From a checkpoint of a small mixture-of-experts model trained on Wikipedia: 182M parameters.
Below are experts of layer 2 (counted from 0) of a mixture-of-experts language model. Rows are named gate (a neuron's input weights, with its number), up (a neuron's input weights, with its number), down (a neuron's output weights, with its number) and show model dimensions 448-511. Each number is 128 + 32 x the weight over its row's rms, rounded and kept within 0 to 255. Numbers have three digits each.
Before each expert's rows: a language model's description of what the expert responds to. This comes from a sample of Wikipedia text that the model never trained on.

# expert 55
Full stops closing sentences, often before a line break or He, plus commas, colons, closing parentheses and decimal points in tables.
gate0:124071172141184103120096152139050135127143081131159088094122100102133172081116088171150073150061124137130155133150139114117077201084110137100118107154160112175099125075170062114127155124107129
up0:157107171155196143098124157162149102189078107158141165144117131111100135130120100150106112127153108149105118173165188137104054101180150075121163161102110122116121102163092172101093137140091106
down0:086155149071131087145130120129136097079102111069121117184122193202089146110108174180147160087081143103097175133187110136163058197116127115108127128100105119166085087105134061076171095121039151
gate1:129125129098107104120137128115092090129077120138198174074076174133118140107129122120107129155105145068109155179135111118217130169130160154137120163127178147097182133116154102137110082168158104
up1:060154157147154151117110185167083140115112117155170133125171130200147132082131190144089145137145082122197072122171109209120132103151131134120105125119125100074110153108124139138150109106114136
down1:118207169144103012140132106116098129105079142141133105087147129152111125144151117163097150116122116105125103146142140080136169158168120134074106155216122147112105123140103151181129108161078197
gate2:095142109115096135132115132031073142135118139169141157151156121082118176131166145125071166164103145072128181053095148084081167102140124096108120101177119166141146143111167102120082130123167153
up2:113106156127161148052167128075064171129150180083181135103147121115120126130116120168146133107148108154106122039101140091082148192116125095178101151129113109130102109142143096133107149083187120
down2:192128159116134158114108155105156103152131095207092067149077140110135144129131120107129172125130111165092115073164156183090124113156119119118068115124075108102149085197105131090109129120153122
gate3:065159118119117114145102173191108110100077128062093167140135096204175122143083102108096075145110129135156148176069138122151123099165120152109128136154105147081143129061123135164078101136152105
up3:149119130145084106051144073156124139134115113170100093169119128076149107094131108124153118116136144069134146124077140135111110124186177120115082184151123090127149122127180109102108141158129143
down3:105175151153199141163168138149162101084077111144133187133121147131168117162168149100120105113148145142176134129122113118082129156125220087133124099074167141103168187106123119094108118110134109
gate4:143121141133121103120150091111171158117104105206078132159159105209171161105130109158184069131107108138190180101143110070160125140137073122065112142149146148111098173060149175126152127136166102
up4:127178098100227139123174110123124121130152145127127079087163155157144171174139068155179137083147148140127076131080094133134161106188131180126123158149111122160162157079131079085140125132117114
down4:142129136142128067166106206123153077078153115151159138131151107110154158122102150163111172118133177128124102078140208129116115087076083104116116148129085144114085144165138133154134067126142160
gate5:148079121138153149168112196099154164153074167098147179128137133107204135091166188123110087099103133104182192160101043095131109103105129133095176164114161107128149147117085123123130158093146126
up5:106111073170076129165155150106111132082141132133110151165176110158133110116132088139142113066166167111147112121103096062127115102166120166092100096141141163121103161096110135142133096134159164
down5:080126168168123135142129086066092141063082139147143116124163101162105153138145130146136092130095073154113101074126144141125160137135111127108149098134149075120138178112127113111125136089119100
gate6:136166138068111120139127109055108135122072199125147125118172086109131187113156118096135106117058141170150125145084091093110104109127116132084111106117157114157200196155122162166057120173126128
up6:133124152147105107127199115119073118130179127182108107127163116150154104110087069079116129102166125122117195105150095105203109130173063144086125134094047116109168113163134165107163117134180157
down6:107143139120166104148128112109128042112206166124159128070121159148111102154155192140108111139119100113120126120102168187123126132075152122127118104130141170153146193134150095113119105103130103
gate7:114121136112127097101048101163106113079135086107151177130116082139093104099138138073153152124116141162126205143092126157141135077152136166125157168126132146095104135096185136094156077127124158
up7:111133135108153145139169072216097095169110184119095194106127146097163096130104143147157156098169128154071163105098128133059141153129126110098150170151149155130131177148114148147120149144065204
down7:089111079173129133121101105073180172104181096112141130100104162107136111193155124148128127172065185155088106148169115102122154153117157141214127099169150127117133097096104139103193122116178110
gate8:072133128094158119155090104144093162113108108101077104102168131166098137132112163169132125143109099151146117174121119093092142075115189082106043175069189127145103155059184132127131132086092101
up8:092138193093169086079163147124207089143114146104144067151113132154179137127090164102100143095083155141105064185122144141165187086172156137166138163161068149123192139147168160137108139131133131
down8:196119167145112145164110135112162107162136135117141142092128144091138118152114215137096117140165120179124129081142120143040060160156116195100154104173103095132112144161146168143129145084140129
gate9:085144160174135069165085153129056164178146165107127130090152114151115108153122133135168161130160118113126084111113138114131146146180072137126100170136145147153162146132189176163149102121048103
up9:090052097162134099126071125063136100127151134086222176122146145111139156141140095142160120103133134156127087060142135166080145184101048119099199175170226135092138159139168143131141148144134181
down9:092062132132094086115120141182060101107129143111164158166127101129137119121109103145122133120066149107147181159080154150050126212153156151182141146070091178087079133147087097095080130120068153
gate10:144145185168105073079139173129113143152145097134149159115101087150070098090121151093124155168101117174120112076176173131090096120144155110110126174182149151128112166188175087152149097151100205
up10:127121084095177100080122136141078126106139148128082050115132111088115181155144135186141076116130129156125078110098099135121076174138028124150098106077111101083126174066123097100090139092174105
down10:129085124080099161186143055156146155110144180138096134110086131098109101155129120084158159096142116110081139091112131158098147128138130102153136190099109156136077163140163156116133112101155084
gate11:123178090089119079065120115131131135143125142176093213218247112147097175090114152145145141130117169088194159138052101163149085117127070139141116101150187164131100105158157099162121090117101151
up11:120091137178087151109199136122138064121163151195054125162163131119134142102146142098158094129125084147125148088084145110106196128131169191133150191107163079106142154161133100141144145129099179
down11:148134121098152100116090095072161105112189144167094129117136106103140130104148126144098124106157192093148059171122122118179149184135114184136146154088109174078132108112166204126098157165158084
gate12:137123141145114099146095125111071138101117085055114122153154066138168101146155131123146143172137116225125176148160118127146102160116142093110153114124112103101143140155101121145161053085151120
up12:150114101172157151123079055089116169149185141118193169121136081090087145151148137158130107133161117088126127161126152110103115186135098153128142164095155131111082109109093071084101132171109162
down12:153153133208118118119081106111139137130123052173108096201171177120081140206141172168151108135141148121085129090154128152063135154107169095209078114115100103080102102071123120147118163128160087

# expert 1
Nouns naming arts, media and fields, such as film, music, album, painting, sculptor, plus words inside section headings like See also.
gate0:084134097099151081154111133068147209127107110125110108109093156121128123025090142152183132119155118090190149113105154103117131150116147124131125144127170134096135135128102115072142083092070060
up0:137097117104148144092151154128103128177072185093129105133166167117120159094150160127119169126110149120125134113154077153143158138103091080096127157201142157134166106130192180197110120084171118
down0:174112155115131139148148083161104136137138163143105096124188066158157072126119115132126156152103098116087167062131098106128198171085160125154121180132153114122157123145125123095070092142142094
gate1:115104189109072116155156222121123171156128122078144100174143128120118180109153106134153109154116177121132098139088187056181173133137131131142107123163166083108188167118138193127098081111136152
up1:126162089090127109081119126216140098171132107079153128171247167094095158125190171149084156160112113154160123118136061139172106105088096144152090155127069102132102178069133085094161157143137081
down1:102122140126144143103068103116071154116108146135165143118128151183119112107109192096159148157118130130087167161178089087121129096215105072191143148108169155109127129074164126113111105143107165
gate2:089126137126130084126141090153144055122118166107152150145114119115146129130143129114168127191141132144134110157168132136115127101193084149113159136086127114146124145107122039120138117148130134
up2:155156151135163105131128148126156133168120190121137129133148105104084049122133090123143048120127156135140166127192108111137137102172122120106141143150109164183154087098109114185145076141111062
down2:143178107119118118113099141166189114125090093077108104122115056117146172134141082148095100180184111143082084148121113173149146106181158144108117176075120166173136160131128125136098098067153131
gate3:124077111145157141072125162165124133086136134105129168101105064159113160151115128059128128103151124202078124105194063150118063117133146150142075119150174155204130148053127109175099145110154112
up3:108139127112121094149156115135180084144089110117115116163109138112158126109083083142071147142116128099098157140084130121122141112119130168120149117066119151098115132159129135088217112151146145
down3:116130122117141148121133125131102094158074127167173162138110100087137187155151042162115152126127165146108118193154091148133107116108182151196125053120129120107108148167140142128188124151109119
gate4:131142138141164111144149150069112102122150148195148147084131091143141132107154100154157173136125144141140162117102113114086090121104090110149134166076149083127128114111135113112145102140067122
up4:129179134165171087202077049135093144156151079034133140134172110173170122059163174161068146138125095169118083106069141100150117113123181108190180108118161110129128114158115158130124146074084136
down4:148169116134154112107121082109127208097140087132135131137069105178188166157154115135101119149120105223172087154211121063185128164140170147139173144178133113108134192133127110123122134102164050
gate5:066119137100131080152065142130151101096151168129068121180173111151150106114148112112136120172155140145191181097148147161134152205133120204163147120147087166125145112148137132103104096160060186
up5:124108131082069161152111130084132122125095139121121145141176115159165076171125091136112103129118114141113114114115119180122128146054090192064108192112168105115128098121155115100192127171141097
down5:090162119138113145102137128152101135061093099122104121150180126133188132099187095133082140184090138137203118138111067083158133099124192146099112151105123102134196150168147134156138126123097091
gate6:132055102136134086178135174092133184127113128110128133135139170119156102085117114125100096125143162155176120092133145153109156133161194135095140156104130133052128088164132086134158163111080135
up6:111156102171147099130152129094148129082154117107123096103120183144171056111174064141106098191170213148217099147102108112134088123136044122091097105093081112103144149179154078132154101117152122
down6:099126051162155099104150176092078104184100121188113117136132180130104115090066154155119145060145166101109101209117131126209082143075144070141096175149131146144150126152111099205112119135096145
gate7:102134157108089112064124151123158131117051093121106107146163157164156146149182119108146160149068163150069144116124137103110150200105174084106114111120099169125118157158155100050128109083091121
up7:152054045148184099126112151051115151179140115073132145095080142140122125176107103153133154168147139146097192151101150107092144086138066114109132166092129093091120127155146136132120165091044163
down7:133123111096127172186098174117117127128111159159086137122123141116128144120085153088139148087096175093087182169134141119131161177137115106170103143115132152064150151120120121136119154110157138
gate8:167114104115068155094110146111122086149132177055136139162080165127139080122096179145181091115121140133145136191133137123105121190127133125193168086177114053117127119138117114140151172101130157
up8:134127146084143164111158144085145119048126105144076116147122145139127125185120095085162123098120150121122107140165157097137132139118161158096070155134139155096168190111188154093145177146095100
down8:163157157167082177094132146170148086195136139108102116124091142117182141102104134166125137227093140100166133157140210168099123129143142123117105154155135079092190153110109123122107163179080111
gate9:120111098107116168136104132156159122103081140128157153124074098089067152126129140161131109137083112146129186103143086103090091083118200136144243154155137159150115147114169089118098093060110114
up9:078172112145168105125144179169107109162103042121119099176147087154142172170133101079088080179156133193062104151079170108135156095125150103095101119142137135131128120091160160151129110152171153
down9:111151157158120101161136094128153144192119173194140147194149092113152124168093141103181120125145142153151127185172148196116172199141152104131122143140101130176104203115108167093152149115075129
gate10:115137114168126016206031155127071191137089160124107137123180153119120133124138177139128085167109127136165066155152055142148133137096151137097158148111096133130065094106129143185150136153094170
up10:183142138144206128112221167170131180158109124092143121146086166048095143170062100177127054131105122092111149093101107058125091091176127120108112111119123127101085199074097071161113122168102156
down10:154089120124212071086132113099142137170091128134143104154164089103181114083110123152155124145104117196142133090173176045075071081127101172142178136104083152135111102115129118148115179120117096
gate11:103060180148138130172123158143096123066105133120093132104087077150104154167157112113115098142106170121114140084172104103160133114139170139088104154186153160138100127099156112120094181091096128
up11:144135153146102093133109091147132105144156112104094132186159148128093160131195173115109071112151100148166077108107152071099101115145094151114143158081114084146122112135099138155138156104128115
down11:116173112182144127125125126127085117121155108127083098153115120148142131135128106146114112053099177094107128144178110179107134131113110155138106178168123165115129160151143072105151120158140105
gate12:101090165076141132165130103106089181145106126154167175137108126184086090105114149125126117138158195123177189118094133140198137157132154185118139160130084112146158038192153121159142146100146130
up12:093081092141120172084114109163091131119129142139121119174119093126099110150079126144088125139105130114177173151096158151142155096120119165075150120144108134142096129122055093079147109166163118
down12:116139163132174121140113084127093128112074159088142141136120163126205086133090111109135146157121121058117135091109099141097108086112125106156102177175132078108065119114097155218107094137167154

# expert 30
Word pieces inside longer words, like ions, ign, Comp in Composer, plus States after United, frequent in election results tables.
gate0:103162136115108070065167114118089142140094092138108134111139128119145159142154107134115199148074188096128125078161131134115146160137193132077123120099148195104101128063150157098159083130194094
up0:133145139177163138144183158159106082107145120167115135145138144133102156140135092155175113097180146152086126122124094152094102119130139157182100142130128138102150134094151149141091124188147170
down0:114137193148103133154112126124075094182150137096147188076095090109148134078102103144139179133091057167115187084153115111112136129079146159137122098131165184131139100130172163128152101080119116
gate1:181173096163166112150154112131167092134146113095120153113131107094095198059119122154138084122143130132127137156109106098084130094135123152130108106061163136117210167102128112149084074107140110
up1:150139213083138120099096104165131112096135124144086166072139127138167132109073147119097178114143133132138165120112115106139079142172114111141148125116191134137152083129106103099151106140147105
down1:118146151175124126087085199102078083089099124114182140108141216130109095219164124053141118165199161168106147109164090125151126164078131148142103114107076110111123145136124103108083154076095132
gate2:135127090119163157145141106132124118129172123116076119132178152085140113104153153112082128161168184166177108161110123108221111091038103111165124112130176081158089106113157138175101157130170156
up2:174117066169109135135142121143164123140080123096164145106119092147183131132123104138168120089138153092158057101173109108104073171201108103132140169126151136070160098140148124130116133191170148
down2:124081090109141093153114145142171143131139117106139203148074059088147117133120141169147083149140140163136156154092063117190152104081133174181204110164119162170123123115198091193125121178143185
gate3:099097116154167126127208160066118087232115192081096134176147144149210157109142107116134128182151095186155111130147156122152079152166144191169186191094087114132127127115152161153092182128136174
up3:123119073147079087177133056168078109127169095166178110123094112095092072118140159103147157105192120137165203111114113110114152164148134172123098064076122111136120119181108096162056159117105103
down3:126106135151141131074092127112107193146106077151111170067116145118152096117113118116123121109166094106084185098142146139149174093158132090121111100089150093102155087132141159146173158145115101
gate4:178095119126172127123096098079110124085106160091139175141161121092154117173153107080204164091142100101104144129114111108147113133164141115148118144104175132123098128171143105133150088140168109
up4:104180112159148086132136102116131160178050111166121095073081088152090114128135163160100175148149124148056145110159116148132159105058102155083143147097111208139133167093129173169145170117126138
down4:122119117133159141170083188147073139175097046105148129120172151143149116122136147061132130231078139145073085083171131179126149128101084179103063112137113138114064141186122134121120115100132176
gate5:082133085141185123134097191109098212178103111130089147123121125096183135148145173106149102160122193156202106135147114113073080211113089118123134078143112167114144134122150111125138161150146085
up5:110180043087123158131062152081095198134141136109139105095116150101100083128117111148159109125154166092126088111099178083126136214063133115089115060119122144138139058111078115104191101153188148
down5:117140162110111113154175176138125085144100172117168061113158184140117107103147042127097154114120082080143071136097165155113103114145147097126158144106118134111107162135122083076122110106118146
gate6:139119133078118069130142091129124172048176025145124138129178144116146121198189141126142095128047195160108099187072068197123155130137145208182100094160112063121108202150116125158113085119118149
up6:103067106112165087189144095103145155211136146153099121101154062139150091057078122162139124142127125142151113132189157152063122118138157128054124119080135141098118064133139119116126129133164128
down6:129140082167123108130143105177128108120159115103126152118130170176109123103085078181179137096125107140176146130143109129162126177144100116138123131151082142144154065152169102131118132093106143
gate7:106171108153166129143160133144125159116106073108134098106122111080137086101148154150067115133101186153148113140105116133160123150115189060121191134137109145107127144081122136130170047149121126
up7:138129087130136139139083128113125114185179048136135125113142083109109109127162166165080125166133124090096072166114142146182106179065125098049136136120172121161089143089094144107126072140146079
down7:124066129146094039082119123100133176120143072113138046129151102118098160158154151081119075186085153141159155101118160080112117064082186147147173100173115126129103154103105187135135129093127114
gate8:117135060075119139143152176137086151141083092138106159135133090168133190133174119128111147102138098125096138104110191110138120141142072136140164105147114098120182107098116159141124175071110104
up8:172072134139132129120143124168154090130093079120114078106096135069157179109129107169185116192149161144163152078117079138175076150099111151114123116108168185133181121128138147144143138146080175
down8:174091122077101162105143159111141125133185180164108097142120088147133181129147148139128168149155079069142121103124100083076117115161118164132159132122145132098109166151098180110129118123108097
gate9:105146155120167137093107184059096147129102133158150142147109153112113101115149143090091128102067054187129126062103240176142177183151167110116139150176168070173155102045156168120141114162167165
up9:131132144045124064099127135111167095156142116091094134136108097149065104176071125108157156158071167150179068217150124142163146113149121164146128097125112077147121093101107124144139139121129145
down9:055085114184140134136097095136138107114096027109138117088150060138146153131079129136170079127124129149154136144157166146163134166105121180186068177117067151104036159136108102092136119165139101
gate10:095162113088149114154128118129198102136104183154110102128067092137111090168160125124107113093196142149148097124128132129184114115128105132106106102104141107089135133102056145103179129109162137
up10:088152164138147127141122149101134093105208057090107118145110154127081125131134099140097098174101100099175080153122152147214197100137171150088102131117058121163181157162132144081102134136100088
down10:129123147164098105135132159172132158133133117090091144168105166153114139101120142147128168087152151158150112194170092132135145090211150172123108142136109112189132165131097160100139165166097132
gate11:087142102127115091119100099070105100161114157105080122139116115159145176070143103126101133120076145154162144144086133135070158073153098231089077113187148162165153102156107125127224104158217134
up11:118135107131115085124130064127187147130106101107164188120124125129088117119153112098084090111159120151104139133156123116141138182120136134121185209109119116111105140136106106052113157157055152
down11:092141124104168120107116080190167095123143162150156156134131147180104084129181158141147129122180109127088107123139136136082148093123136070173135125182099129140080160143168122098153120167109148
gate12:110108120137123124129096100131131119148120129109097128126138207132178216211129108106155144081115132110124137130116124163123123162114094141160145155085137200173073070182142092059123112131176121
up12:134160186168141145168127108126115157116147145124168065173101164170151105105114108139165158151077188140098190104145140135104179098152115138145135135053141086103134111172125077144166102155077160
down12:175153074134150117097152167106119171190157105158156151154149167163151160101103133180097110107124163110148127139124073142152138121133118140094122128112105191165104136079142138080106147136096099

# expert 39
Single lowercase consonant fragments and short pieces inside rare proper names and technical words, such as l, c, m, av (Ar-l-ington, Or-m-skirk, Sl-av-ia).
gate0:143105167159170163138097098115094035141109123180129197163158153159188123143101161143135113179056163134098108140153169126099118145161136148107145154156092139131112095116079112095188084092132101
up0:143111091146061092139176124191115143155088074132128106083095069162109165163124114108103104105150118173108125130047139129133167174127123157087130119095137179163115136165237170147087136095125158
down0:157124139144100127164121170154151168145132144115095083187133137177092131094097103173144111091165142142077164135091193162147150142117111160102166150110217159133137184161139105161151131109057041
gate1:104112111111104110100160161145115166133138126182131086125122121120172089100050120109132203065155146117086136152121138182125140166109140167114129087160100139105076150167125142144138120145126127
up1:121184101120173138107212137129096211147137174136099142181088063128161135080132075118082093132084180099149179145112108139137155126169155135097115165127164113161140082115141123132084123043138182
down1:109135190106129120160159173125151101139161133173125166172104119171127108110136164176105170183112164130137114113128117127151131121077146134081110077095174163108070050113094132159123111094153135
gate2:065044093176203145135137125095092163182134146106131133108135151105143109094148102087148068108207166086123161147138109088080090130118124197155102113154075155170120071135120118182136120104131151
up2:107156137110093096121058119151142162173132139132140100154107118197116147168155192136180134150151122155115140124055177096113167117153097136134170115171166123116163095128119087140146097119102131
down2:089116137115145144091111170116142145071132212140113166107127122133155126069099087159091180140096089172113135095139107119074112145159065146195108090147127143123090128231097144139148152142183131
gate3:171101158117127157092193203116195112150078156098125154141144134081075160163164152150135136152091165100103103187122123102144194127124123138142135130139100115112171096201182110122160122078153134
up3:170163151088057123144126125185126137116154064097136105144109144171139145123143129125147142132108098136134114069160150158202139140114113103202187133131071100103148126154128127104121130177144163
down3:108106125085139116095117156169117067071140117117141120143130152161121089112173083156145110152122139155125133089105087125159113082121103150148139161145147143142116106161081137120148159122159116
gate4:131134142167108081043111102101153118146136187175107126149124118129101198086140183197172149105130144122149139088142143139102100184146111141107159110097140153164167122160108186161134138151130106
up4:162086171121148140080151139112122153095147101148169077121138099117183127127089141127132100090161112115136155115170104106169179111105197122166075092069147104148147112116108130136125146178057120
down4:162150149155093110176101163114105084157088124123101070091150132113138122108179143187164161173151129116122129038124133135112111138161105091086148114199137136132098094109135160119159158095085132
gate5:102176078063091180046140132129133106097118128115088144141115183169119166116169134151183087110112171093080139151132101145155146135125136098095178123175115144131128114149161143132130121132123091
up5:094165153229105116093158094121079124165140121140150116094134121100185161136119119141078161159141101146127109124119135131110149165176129160159173084161175118151141139128118070132089077147101165
down5:098143139130125173110158165136189174150133122132093108118064092153181146082130096144126156115139153139157075116144183106133086188166169201138127133175127144132130078084107124093165067155123163
gate6:139110155168169090156129150172123143138150119184119112151136069139164084131122124111121132080064100142096157077160114123084191157134125117164159101141141105115099129204212120105156127165168126
up6:086165065215111086087144148095119180127153108059129124141132151147144111129169185152188135168133119109167183215146171148195068131147193157098126171147149118124085150112086131151131110112135149
down6:107153163078106171182121171073126131136123099110095161145093203103182160152149136167073087114090089135193136084121137169120104090172135217116105082120163123128062147085135092191107101163128069
gate7:116132123144155120079099121110140169143106104099137046102098147116102148135197128129113067129108069113127154117182115166218149128158126118094109151087140123124064135121184110121146096169147086
up7:153182149158131156157155125197114103187135118154150080170153126163172157126111154099146133135161176101125137097107125080150094111160127144101081111124108095143144093119114102107103117079155123
down7:132198068141131111128097190132128101089110143157082153136101143090125079151053083073160134157120130208143096147132079117124104107135159105129154128125145089153161144091129128080132096042105146
gate8:133066133116149198106107092126162165142106088194127145120085160171053142109130048136173159122073172107109172137151141130097165073143152119120174140166090168120108099103152148090128111109096121
up8:123111156091152140161203132052125103141110132131134150111127095122116118104107081097136143147121076153087137090140156154073091114169154076182172154082141170126082138135081117079165085112067125
down8:117164116097095097172133094131185083158155073168081086107106092082156140107170160152135151107106132115145113147125113134162132112000098030091123079083075101129126116144128152135133089112127162
gate9:087118129162114139136079119140125142182096090152057163151165186200089179123117157086179120102153139116131100089110144163137131096105124169099167115139146091067064118124105113130111144138136162
up9:125110126193110158156112110132126061128105172163080112128156112128152108164111136159137102094089192115069082083102152091147124184164097126138097150089124158110139109105119156177125064152116093
down9:175093157118143135061120092125150157153133080042177064131163193087062165117126079106131117122131122116148099090094089111128119106118107087083139156146108127055117142091095105181123137111110133
gate10:126090138117158150143099126095103189104125119074180143152103170140058134140115120158086142120086063152138159123106134085105174108167190131148206127121191125099080156151164141136088131070194137
up10:088110116177145153155186151143146069102179165094111076122102132173064161185158144149118151113173097104148065140144109142171141128159118088078067111040088101131087089139081097159092072107099092
down10:096131153155065119095100111126123091126148130127130121204144104130184118132102149156174083106190079141123135122151138157185129121132130079115172055114116141118183165154036180095109137139077117
gate11:074074106068159081171077119096135112124140140075091195136139157141074085162128092097098095162141135169079060128173130121179164170146123160113096112139142088159108110114146146167098142141149124
up11:133133099117174178133055145119101118125199159081166119132078172107145160130186120175145078116055142124142172093175137172149080115071178152152131103190142087162116126086164105142144171150151178
down11:164196099159102094090174112158166110086136151062129107133146135115143131117127156077066093120147144131146161104168131121104099124161148102159075110178069119102095093104069126123121095148144085
gate12:137165171142177091159079154070117120173122079161168116135142135167155196074150121111183066178118089116088159164146210077098064115150095130128115124168100135133131167144113077150131101127081149
up12:077160149083062171166058084120116149176111156099148194116133126136157105199128113176077189130070187147144091135121083124140091105112135132109146098123130137155103083067121104175138167105128098
down12:140064144130128109162096134099160136143147125117182136065128138112116115137160143091143103138159164140141143099135117056098080101112137074156150147161113161101121082174127105146099138075134104

# expert 51
Number pieces and units after numerals, such as 000, million, km, mi, feet, years, plus some descriptive nouns and word endings.
gate0:094184116118146151164179176132099137147083121196161158122140128167173171121129092115141141131108125121150099160118081130114105117131136121124144100063102113073180150075127154069073105145134061
up0:110150157146147163188110152150091126158092105109104099109047157062126137156108136141158104057156141119097137213148088160063182088108179182124184122105126133078098188122115104159138112117114117
down0:113116135070133093149119155138093068136084129153153121106125141107203186098111143167144128136116117092063075101121128092149115082142082144094095100136094171130117159163129165166150148121091111
gate1:179189181123160158114101144163092099077099159095161136146124081121115119154137102128080180167134149175157134133105138135108123097178119107134154099121162114116151152104137173143158117170139119
up1:124133183100118096166141192148064091115107116109145108079101139125148116122122125176089076149167089137130144112125099150093040146120133116112119140197193104090101190088178141150174103113133136
down1:130142084117151085165182163115165139079106086096151141235195157099135129145143119105094137096159125131146118167168108132069090179174099119141065116102113114105158198119131154155145097100129115
gate2:132132132112115112113145111078132128152145130119142199097136133167131115078106165112120142184102123116132135117111137121187120174093091132108125132136052137109163103073094083126161132115181145
up2:145136143154188058064203126166090145067167129085108075158109116141149165107119123167088092112136084104117154123080152112093149099158089148097155104091117108099152120097117072137114157181133128
down2:145152119114129110177099127168132071143180124107155127127126172126102125110102131122121150077182135059138126113132149092105125181081129207147078144205099142136160151120089128098158115138143161
gate3:094133137113103206153111100157201114179093209108111076103071133117129168044183136087087149080096139129127114178108140124158159191099114156142188133126146153073158124153097044126115207124113123
up3:142124109139180127114164102114091145185089129102123144134128159122144129110105126106156094112165186098114105139119065118135117130156100105178090102113157151167104150146139157128135149102155173
down3:129084152154140123118118087111172148092084132099156153136185155103130039138125115089147084092115112094076140083154159121128192057146130109127102094051094187086135169110125170136154130126168172
gate4:165135111097183109067223213112105055149149091073141236127161142185096110100157174095079097130073089128133105086162068074172149177134124172095051147094122098175134092110167117181137152109134078
up4:173132192099118151157089146163146076104137113086060122122149164124166083150094097119140167106112088177077159107165141144059127116061082155172141122106118125216142200131077136121101080132148114
down4:104156147076175092109166109098083152117124122099144141154085128187173110135117126071140105096094152151158105138131078130142130125065106092144107075093155154119076080070111070130134091136113137
gate5:105109162059162135135095100182081136158149145124158156155157187157131200105173096158188160148159120087136145061133169118125137106108132179117141068140088088141112126129119111159131118129084091
up5:082087119057110182133115209150171115149143090175185073143160155145100098144097092131179166170094147087145124137088136148143108090160082127128164144162112110120111190168127144107158111124091100
down5:156069175133161163159124108142121179128086136151115187137211116115191157090120135145140072074103185073108101127082108121138117110081149168180115128152160185170153076140134176126156153171051116
gate6:139110116159143139176141076065119048111112137131140178142126184137153173109126133158132138214126151186162062128126155159149150145140123194165108162145105127138110150126121104127084159151110171
up6:142105191065103196203082166083118172122139145062086145124125121084158142117130040098090108129174106130097129115145177094106172151144108147131139092147180137091141124095108062175161146138085117
down6:094149097132132085069143135180168084111126141099102099093146131178098106114074180127131164103159101169113140183070168063129083081099065201150198094151118130098091143124161093107194087067179094
gate7:174133134127178125117110119121150124113105144102115107144157105160135147136141121117127128136126147137108180165116190161154156108194186123153144087168137100172141144106119133131118136140115077
up7:185106151155120105114132184098114110092123153132161132199135115107133085220064150089179079111146187111086108091125125107130105099108167151148136124120039151158178127168193078143104121105080100
down7:132098130119064093117180104078183171182096165143154132144145142135097151084160129137174131162118151155135175133137175107134123125088129140134111135126108133119116104164121123122187155169154181
gate8:146065098103143056153133090154110117103113125102069126137118139176126096213102161167127115106112124123106122116103169152147143069136152127105143028128152127099099151203093112160116142169154158
up8:130113134111121118137131180184152135101132181131095140132081116155039177120066139091129125178109149175106121124093139080102149120050080114131154169145119089129153091116152108145181146097149093
down8:126139141140184117134133081093170137103129123164099080086110126125133102152146097127121166110128103090121164128119117203148076075174111091134067070092150112101112110131222082135113144132129073
gate9:136113113090167091161142117120102117092155087079143149103179142137150116150150185121127120154087125137150188088106121098081141143131150129093087104127118131120151154121169178137068088102120129
up9:136209071094151084101169154105162106135097114102124194122088109080112142144149102038141202183139150146137201173173105182167137162129060099181123145110101118080166104142094186135157165122068157
down9:139106104162144166137052149128121105143141145055066172124175103086195129155083182092141110155083069137144131099165118133109177182143092185118125181165136134122187141178181121168121113113168159
gate10:119099119117127174067084109097149122144112110084159123079118081150145098131158127079116096170133208139166142153135127121107103136111115129150172144111152086122113135109118081157140136107080134
up10:138115146099109089076090135057133162174099137143159102129129106156071145192102108139106120113188094097133160116108125146125129121169167115082156119085110126167160152129123055126130153159134078
down10:086070117130117077145080107107112145137151118152124124113118119122165154083114083164031100174115170149143127117165095135161147169081133080162084138139173097128146111080155071142173086124123110
gate11:126151159184119134089048153113188170166095083115128135144165152069120130187091098102131085127156148123078151080129128098167154170150128132177124185177101188120097174128090051135174098143122109
up11:137107170162077112041103133093119135203113084122161164085136099101106081071144117133045092132098122165124109135087071125111166079179111092121171132142119075122191122159102158150143133101152173
down11:126147092157050182165129092114174169176118105080130087102161115063090074140077132125135128196133136104120107098146139113144163128118167138130128124116084171042172135117110088115147131103094049
gate12:095114067139162080143091171059112129182101098070081151168114070164156126157147166153140136153135157126158142131122085124125158120148084136183183186166132122096129152122179120173087175100159130
up12:105127141134160138149087084216105175153133108144146125093150143145133144131160092108120052134106127107095124116127110072090099195114102119107104098094139109193085066111114136136120133112090136
down12:143147198095159133135111115110084173121156068115102111065111143150116171207149183148129142175226090093123126128157129159163109169167132100104153082081114160130117120160093134144189135123078181